From a checkpoint of a small mixture-of-experts model trained on Wikipedia.
Training: a variant of SOAP for the experts, 1116M tokens, 8544 steps.
Below are experts of layer 8 (counted from 0) of a mixture-of-experts language model. Rows are named router (the router's row for the expert), up (a neuron's input weights, with its number), down (a neuron's output weights, with its number) and show model dimensions 256-511. Each number is 500 + 40 x the weight over its row's rms, rounded and kept within 0 to 999. Numbers have three digits each.
After each expert's rows: a language model's description of what the expert responds to; "comes after" lists some tokens at least twice as common just before its tokens as in all text. This comes from a sample of Wikipedia text that the model never trained on. Tokens count by the router's weight.

# expert 28
router:501499544493457542478520549421475498505455478580528539427470455542522497488402469520463478548495451561450507508514552483494522506429489469631499573577494538493447479490501549541473466505506493467475478540511476433468454439444502539505419461466463403486477520468457517477404453516495488528549511465493508530520503522515579472487527539489466527533514497489442507438556567492475504515561457560525487495576520523442429498423549527524522453504591541454523471506466482503499566650514458503498522516483502396421475528524513451495492404583484531566468488486449523420443484511452509495480516488521532505456500454478525505540473462487525489538512543511557544525492493383477565441473495539515466494471510493570470521538498515530557470379564486453520489582565500472559562531516511
up0:497442528557544522577508483484511482513549529479432498487556540519539476505554493533496519473534486474485465470497516502466539508498467436559476495528505503481565440465463552529513538474479509460432550513489423448520456485450532529538448494475450511493487517506460545490424476496510520575534588478452523493520539498470512493486493522509416519514523500496448478456612520497497567549491504432521482484482516517498498492476452484466520537518586506489531500459480516513460454498556483551461447506399545409470424515542508445516507466535521530546492534502492530588536513459478532526468447461479437513482446525449595421374507524469518453485505531542517595483485523452459498523499474474535499533473495419532491535535470415489459503500535497514469538613479494514486536436561439
down0:523518563617561539555555442466523547497475482510456503444538482557547491471544504510518554522494467493476511479462528525545461405535413474520516478449427454473517523540467542532532520554533557459522516538536546542497483514469524467499487540554516471502467521451438461558506476580533476529513524475506588539471517454481540425527547524498481530534467523531515525514413549556540533479597494487455482528534478505531519533532459575447473428551542539467572447455473547536471581404537527483528533556450539489521556522589519538499471437448564487499452605524510528580519556567535509531560478551468498578547484476494613518490491504449528573483572522507465490486551478492559482510565476537494410518494537483492492531588454527529506581584513475528554533598487548495462522564516429
It responds to: Sentence subjects, auxiliaries. Subject pronouns and names opening a clause, such as he, She, it, who, Ross, and auxiliaries had, has, have, mostly in biographies.
comes after: ".", ",", " that", " where", " The", " which"

# expert 50
router:496480504533483486376538488495519439518453488513454568421530461499525547485534486546488463507454491416486453456501507469502443470478428514444537500475444446479453506520505505526565463527449471542515475503514470515582518464628464482509474529548449489577530521526499475504487478477520541559530501487460454449450498558499582545532441464441510499523495472552468561604491543539499499508429431487500527562541465474481507516498499500550490477574559498457402522561464533461522537469452486537476469549570594501541569481444481449527491510507439524531457478499461530430485504564532529512456560454516515498497490550451493437539566509496523559481510513441482530471439480426498548518497503439518471493543503489486497469513413494521504547496476448436435494522594441426554420532522545
up0:521537557481495533400571464424455466421550476486416490478446528588510534487476397552456494479496518475491520523502522436498439503444458518485478516525454472543524522491470469492474443446519488540562491501489465529520500456517530544524488426613471541540503577429458475495431472520498484516526465539482555492529493480549512516516496505518568458507544511517490556533545464455439555521471541540468551485461567444499497558547452478527538459514437516499455482439470542508537540488488567484406495562432555477500483526543543536508541482509550504563500509470436486555543460496471521501522597459412528511541570517489383502553473511495484551551531528461488503540439536515525570487480499481560498472485471521525521510489485540594495507486460422473440551488511471493531422539535501
down0:527532473555467539456518505527470470489538487442496521435457495548500487492484513497477497515411502440505439531480539527498542480536506474536571472494532511532513542534489469406469468459459522494505519498492463513543496497471452505504555509497505496583421491445513479510423460529473487507414534477615465564573499568495510535473447451472477551490488467471475460443463542463426569501500498479543390513553502460482486487513544479544528488495503483499539539506545436493550468515506493476514516471507513543467445505518586463449575528548479467545523553518456485539561442497474484493464578515534503521448483530488535519546510509530515563468513461578444553548409440467539469488436546491493545470476585451502540452565533582492544498543506523572531462460484427495624435475495562
It responds to: D initials and numbers. Capital or lowercase D starting names or words (Dawahare, Dixon, dorsal), plus digits in tables and numbered lists.
comes after: " (", " |", "(", "19", "_{", "^{"

# expert 44
router:438448514527531459524518491534527459541483486518493473526506536503630523487468479521414561489552544495436466454475537500461447510531522480489449495534524441510535466541548552529466503494519578509520481480467527481448531552516453469514506471517527524518570553461508499472492464532514518468529508479566503459498459553432538506443492485557505506584562485505539458518535528471559460573470466513507537482427480503425486473428486439458442487546474501486452488456444429433476465499506594481469396534469482568548552525502501492481593495554543398434476473533524524445474505494481441455519509534546411492489520537537526378479515509462514549490527479439488529512499517446525489446523472526494459474484490501445486531482516533469515519506460496543484553535494466469489468457555520
up0:538462485519519557479525506616508422510446537516485436497490482523479500524490477445410407525483553485494544540436538535415493514490434469518443468505494517574500505477514486517555493600500480508514569494538475480459526487503464485535525524512482538522560528466512459470449561551550536517560496449478445459500493496491485546552520546491480495561557454495506475472560518529476555526490520515487581478482498516554457491497433479464493582532524474491538546495529493490539429457574531502480529509492485550454513528547480541527526433593582497462491549576521476488491525491547486495463462613543479499514478565481583514506454572513460507391500488503526534504471515468498499429491475472519475543558585434510413564572501585513470484473485472506461537503517489444494485497540549
down0:610538511546453495500527500498501505548532469471467517482508524510416503488448429517450514535523484565546426495533532532507466501458571458558554517460511479467517510560464463480508614495534539497532504517472513464493516567473463496416524490442529423475467522526449557569478470458508546462502521523519507504533472437547517486453456519489529523487427525523578456487527491493531551561471500380514540549480544483470518584514481552540458486493551458462430477519487511490484504526529503539547517508464444533528478440554550436584505533551522525525553477509423474467505547562545478528521554497532520490619509505547456452462477474505458539449498521489587416482529440550498490517454506539488499480505486506540478520568494440486457515466491510518500507439569564490459479517523496
It responds to: Common nouns after determiners. Common nouns after the/his/this naming works or parts, such as series, role, album, episode, career, battle.
comes after: " the", " The", " his", " this", " first", "'s"

# expert 43
router:488477492444512525544499460552547476523494519496519617557431590489494535499545482511516478434509503531487495536542512443531505456502589520490510510586478439516510441476409512510508476484500544482497447507508421490508458473534470502449553537460492496541562569593476491485477485550498541533502492490524458520488482482519484464527532517582462530526534450453503502470504496600517470550565459486537490477478533467531461463568449564538560573469526545492506546475524512448489509519456460573493504589481510550451473560536455422517505442461504507546446477539454522469474490525522493515428471490544546504564496432461461468571478481494555505468569548512511485510498462504501493458520515532513467551517523475511559462451460497458556571494540499474477521518514530567484454505561449
up0:517543437445547550486528545481513473433490460488548478525558497504506498460523527480481512475515550481450509487484439473582543505532487453527503468489429491485543542528511526455530472455543516486458588498517444455538408446516463521448478596480474514485514517480483521464511485483517449528443559487482497467492532547480431400535493532559510552510554558504501473469525441534512494539538579457578511460487468563500580584501513505543545539516556487525519511492577484459539513556494503499454455580526576458492475518555544438491523453448449480423457528441527482498511507483459444450467504507589428457528495546509553513512504576585540461522495535508484514502522474503504448493544523531518417407488560504549546443512402447463552563483473509422556540499505544532510450546489469
down0:538450521507510509501541468499515536541598427469603508579462516506473525485469458481528474450469563480483482510485524506546537463556534545504560613578481450459519459494465450518539521496463523526542466468489523447505475474494531523522439508504511490519521486542533561560518546526566514477452524470427444595501450485531546475515503515507540481488491527462531439568520503555491503553484477581471462506490471589521446446511499482553577569497487512518486555484538516537502464490500457476461564467544529480412482498487547528501460498557473467550484538477446402511532527432499481544545540504415479488494547522487479513477565472523520504525518543508537478545484508512522520518488450574552529467527464502507503489528577519485495522506547463560528454539466551508528500613468471
It responds to: Table cell separators. Pipe separators between numeric cells in sports or results tables, plus semicolons, colons, and month names in dated entries.
comes after: " 0", ")", " ", " 1", " 2", " 3"

# expert 3
router:600493455499448502482469503485491496519425486427549559497465488508437548521524513474502449578483571519505493503537478427534561438558502471560509443562531519443519463457543489511538490469522454540531550514614559522460503567505551446405583495489465517537428496476581505580501487460513483536485469450501491485533504536441492525530512547567491529493463499534518561490441438452509553512488525521471474461498419435482509479517468475561517556500440514493588478514483399494510539407506496472512333538510510482536500434508496443479550470559479460466588501545524459500500533467506493470531509450509524488565509456502544511397499542458445541475456530512476482598559494422552597506508552484524486498440498567538489491486513556544485535539450504499575532455571488534543441508518501
up0:552375541500540540548522548478483490490497458526498496508483527477504481560520519481485497461533451446511504503508441485478495456501485465534469430532516538505547525445498522556396526560425459464525472550586456490488407516530497447409517457491434427522423538509602528497496458485464515427553544505445506447514573517492486480550455488522546485494515496470522528438425472496491536468517545535415540467491449512475524512536494462452537515489570526465465528503484442487489428499567493531486542452532547505533501398510516495579551545522491492491502476518466538484488508495478431520545497525481506490440543466515496529527522497551499496449484496502502550512562509501489547599466503482388458450504518599539463532510596496472514552490544454513466498526497533534411484499505476
down0:584478467535513486545481491472457441469445427525533443500468491509549574489445546540463565486510555502525564437428547519546493473492464492459535477537440495466501498481504561526487526504529483489444554511552502561537452508476519526504544487527422560522486502503472441493477469449515516511509498581578467502480563478509561505396497444558524502491513491506531487512534546528458451484554486480495431468546423442511513477461416520527521435520535519451509509488513546557535387476466511507482473510441492562447553479463502442569512531547475529551436541486502460519519616454461509526479484401476480488477531526477581553541434551463533451435522481436548489472555560555516482504490471481485524491518571505518431496505553469457494524542568466510528543489465439475458474503477488
It responds to: The at phrase start. Mostly "the"/"The" opening a sentence or following of, as, and, as in "The race", "of the tournament", "The Guardian".
comes after: " of", ".", ",", " as", " and", " for"

# expert 48
router:471431490561486457570494475494529451495487499441457453546510517495489506507466570534519529557469495492508530430418577511460556549557538507490489492518534548437494450542460478517467505528486488552555473482516476506462575525520538592509524477510499535492457473509442558459428472486483543529491385424462526528514516510478502460546529512470436535501418504494452458443476507481555496501471478475478479446445549492486522544435439511541535489483520461428514496505488513539473573464511467459552527520511460377458532502458514547421473462531482485481546518486547435444491420446505552477475510544517451518429514563457532481531454492521605517516508543456475471547561493474482524568508500588508489491492456502507531455489543515494486521551458458504432495525489520442444429443537510
up0:516466442528487538495465464469496510484436492495454482471587527471486496466551587524521485568598438458454524464500528567561496533574549514525543437576526528464543476565453495485530523503467543543478530501470509471487507500491521521444493428463503515519497551484478517531427508512477573538512438533523466516549551507484488447480479468545560439571461463536512489574503534522552461401514425507538561452490495499476574508546492551594483490481545504470464535514506583442527519474430464499463482502467387453546477497458507496486496498506444491555483480488510488470503479500481510459496535458515481498417515531404481407556522480545560562581513538507495513496447517453480543478482544518481460503483481483476458512533532545480481518590508454522513525542469505512469493444497480
down0:514491614396550466532515480471501527489562460504446477517545542512520417508436464467535500564553540547516562540493493541507493571485465513492496433450506510523524499468557542543551486545544537522454451494524533529457495453491524483513488473517552554527508487548451547551511499527435469539489541432444439520497463532474473465522482494513506446429561514508460542472502505513468520500486514491455436595453561485526513450515518473576516440501520431573531481520444499517461511484426481499559435547491579416507506487517448513580492489417564493428473515496435469506514524423463462506506477561533521505552506470463554496578520546461513560505588416470561529466461435558519490474531526501469481537550488563532428489494522508554493507511497443450552574453508535546513533491456499
It responds to: Month names in dates. Month names in dates after a day number or on, such as 3 February 1728, May 15, plus table pipes and commas in date entries.
comes after: "\n", " in", " (", " on", " 13", " 10"

# expert 32
router:579515537518579569477540512424446503487498509540413549506495519426520504421450551494525431571478456493516528482481525433590460462501534461483437449513428479473482510441537504516456474484559496528569540520484527469525492523482454460534441448505559479510531483468481519433555576488505486505462466553548522503490431459487467457431521536460554534507489482530495559537523545489476479471505428551476582489515512431480494469483481469525496500490503524502503503514520487533523539469492470494518489452629523474534538525573462522525463530497518545430539475505512548504476496592457463479441568456423513549552544422474579458463479479535504509546540555434552503473523516512534467542497539471507430521475483571585548491511500574427492461520486460463451514426519510521388577517510495
up0:537457477556505550457505448601530515364525541525503538468510534477490527436499551536506470534528459461459496490433452559587557520570561453452501436556507532503460528508450527489455511486560453494505575472501558541550524463516568502454462534512493429429538523493522489526484531466513543493507500482560486512451525416554459490529539492459507440519526485494430496536534486535562463462464492479481521526484474473517508589458453511500589457480521507558498512439497542592510562442537434478522478464525518483536484543569488494458579501472496496474510438469470478498411495516512419424524517521459489536455503478530512523494430524548483481481574475446546499463539543463484604518482501547461501492503470456535529514452561536510562455541491523461526554444509478476453507567525487
down0:458452457480447521447540505529481479535508514441538504487513523424491496558455506497564509506478572415478502489508498451451496521502524423561510517486489451571515485498537484504518551449463568526433466416512564573550503510481527412442461498487469515536493435463443560479466543484474567497470517478522493535424509513486601559496537525588485487505425470524457424443522493441500447447463500458503504519562547503542462556507562555431491573480431581445514510535423523483607475502435485496509469482540466565491491456434487466537502504541523562472527528464391500447489490590433505567462504577514508520518461459458471428509490534486456544511468507572494510537472533472512547459510450486578494498596564434556523488536462486524495471483439507599515543512432528456515584485508561
It responds to: Years and dates. Four-digit years after in, commas or dashes in lists and tables (2005, 2019), day numbers, and the piece ol in Police.
comes after: "–", ",", " in", " (", "|", "19"

# expert 27
router:458488472522542507476532510534514512480500495522487549431527471435555546489410509500490488492480439512527481494449451462600429472512480501474511475492540489516485450488562452522505481562510462519485513513507558498496566471539464469491441443479554512502538535563574483514433471497475534492486486441550406490533461442446523562510526497512478467514426451423431526468433489498515540433442499522516428501541556505459489447527467482514504433495523521481447544452528554542463470436574446521540498537537485469469477517422563451443475513482545548489504564482479502515519567508541506460505549529502471548500473530526484422419532498516488555471527526516477407596468489493480447515500533566481522432463454537532565532465435552510490533539476541546493503598410458460490541497497511
up0:488497448510526518568523518537512426458552515465469566439491527533472539456497463529502503477452563556549578395455561470519444492407491546476454531420479502501485504513537489553530487462552490539369519471470469481505527522524474478490483494426494536455470532453438528497486534455494431563451478533484499528472514502484477521526531515538534528461456476492467542557464518498526524517480604544446499491493486459458479495474583503563532453534551525508402530498513518571497537473512461534493516454474555473536442458444537494496469433539512520585488527501535472510533551486546493449514574470454420484522513502518505500449536519427522447475436462462514468523491547485430436530476620513530434514527481499458473469498465545452542498572519497483524516495540473461476521463474521
down0:428464457512506450503532532471539464497455525514506549502541485554509567497544501505485460540517448510544552528517504482489476455464573508519487485408486520471515532533464434547433489550493438526539500515469526557483516468563373534498498569579525518499482505617507570462631556476563429541433487487444507443505490450471508486519491462502531461559508479557527501442533496481436418465512560585516561511532564447487466499476454495514566507508404521534514495485475533542477468539476480488523490490472458530439478547563478474480555502482471537580476481524493534600452592527512522503501478488527496540506523549461519515495485526504414560589592477442521450453451485449420518503528477485465482489496539501414479517534478549479368526497471441438538506464537496545498559415522508
It responds to: Numbers and counts. Cardinal numbers in digits or words, in scores, tables, dates and track lists, as in 4-0, three, 16, 1–3.
comes after: " |", "|", ":", ";", " (", " on"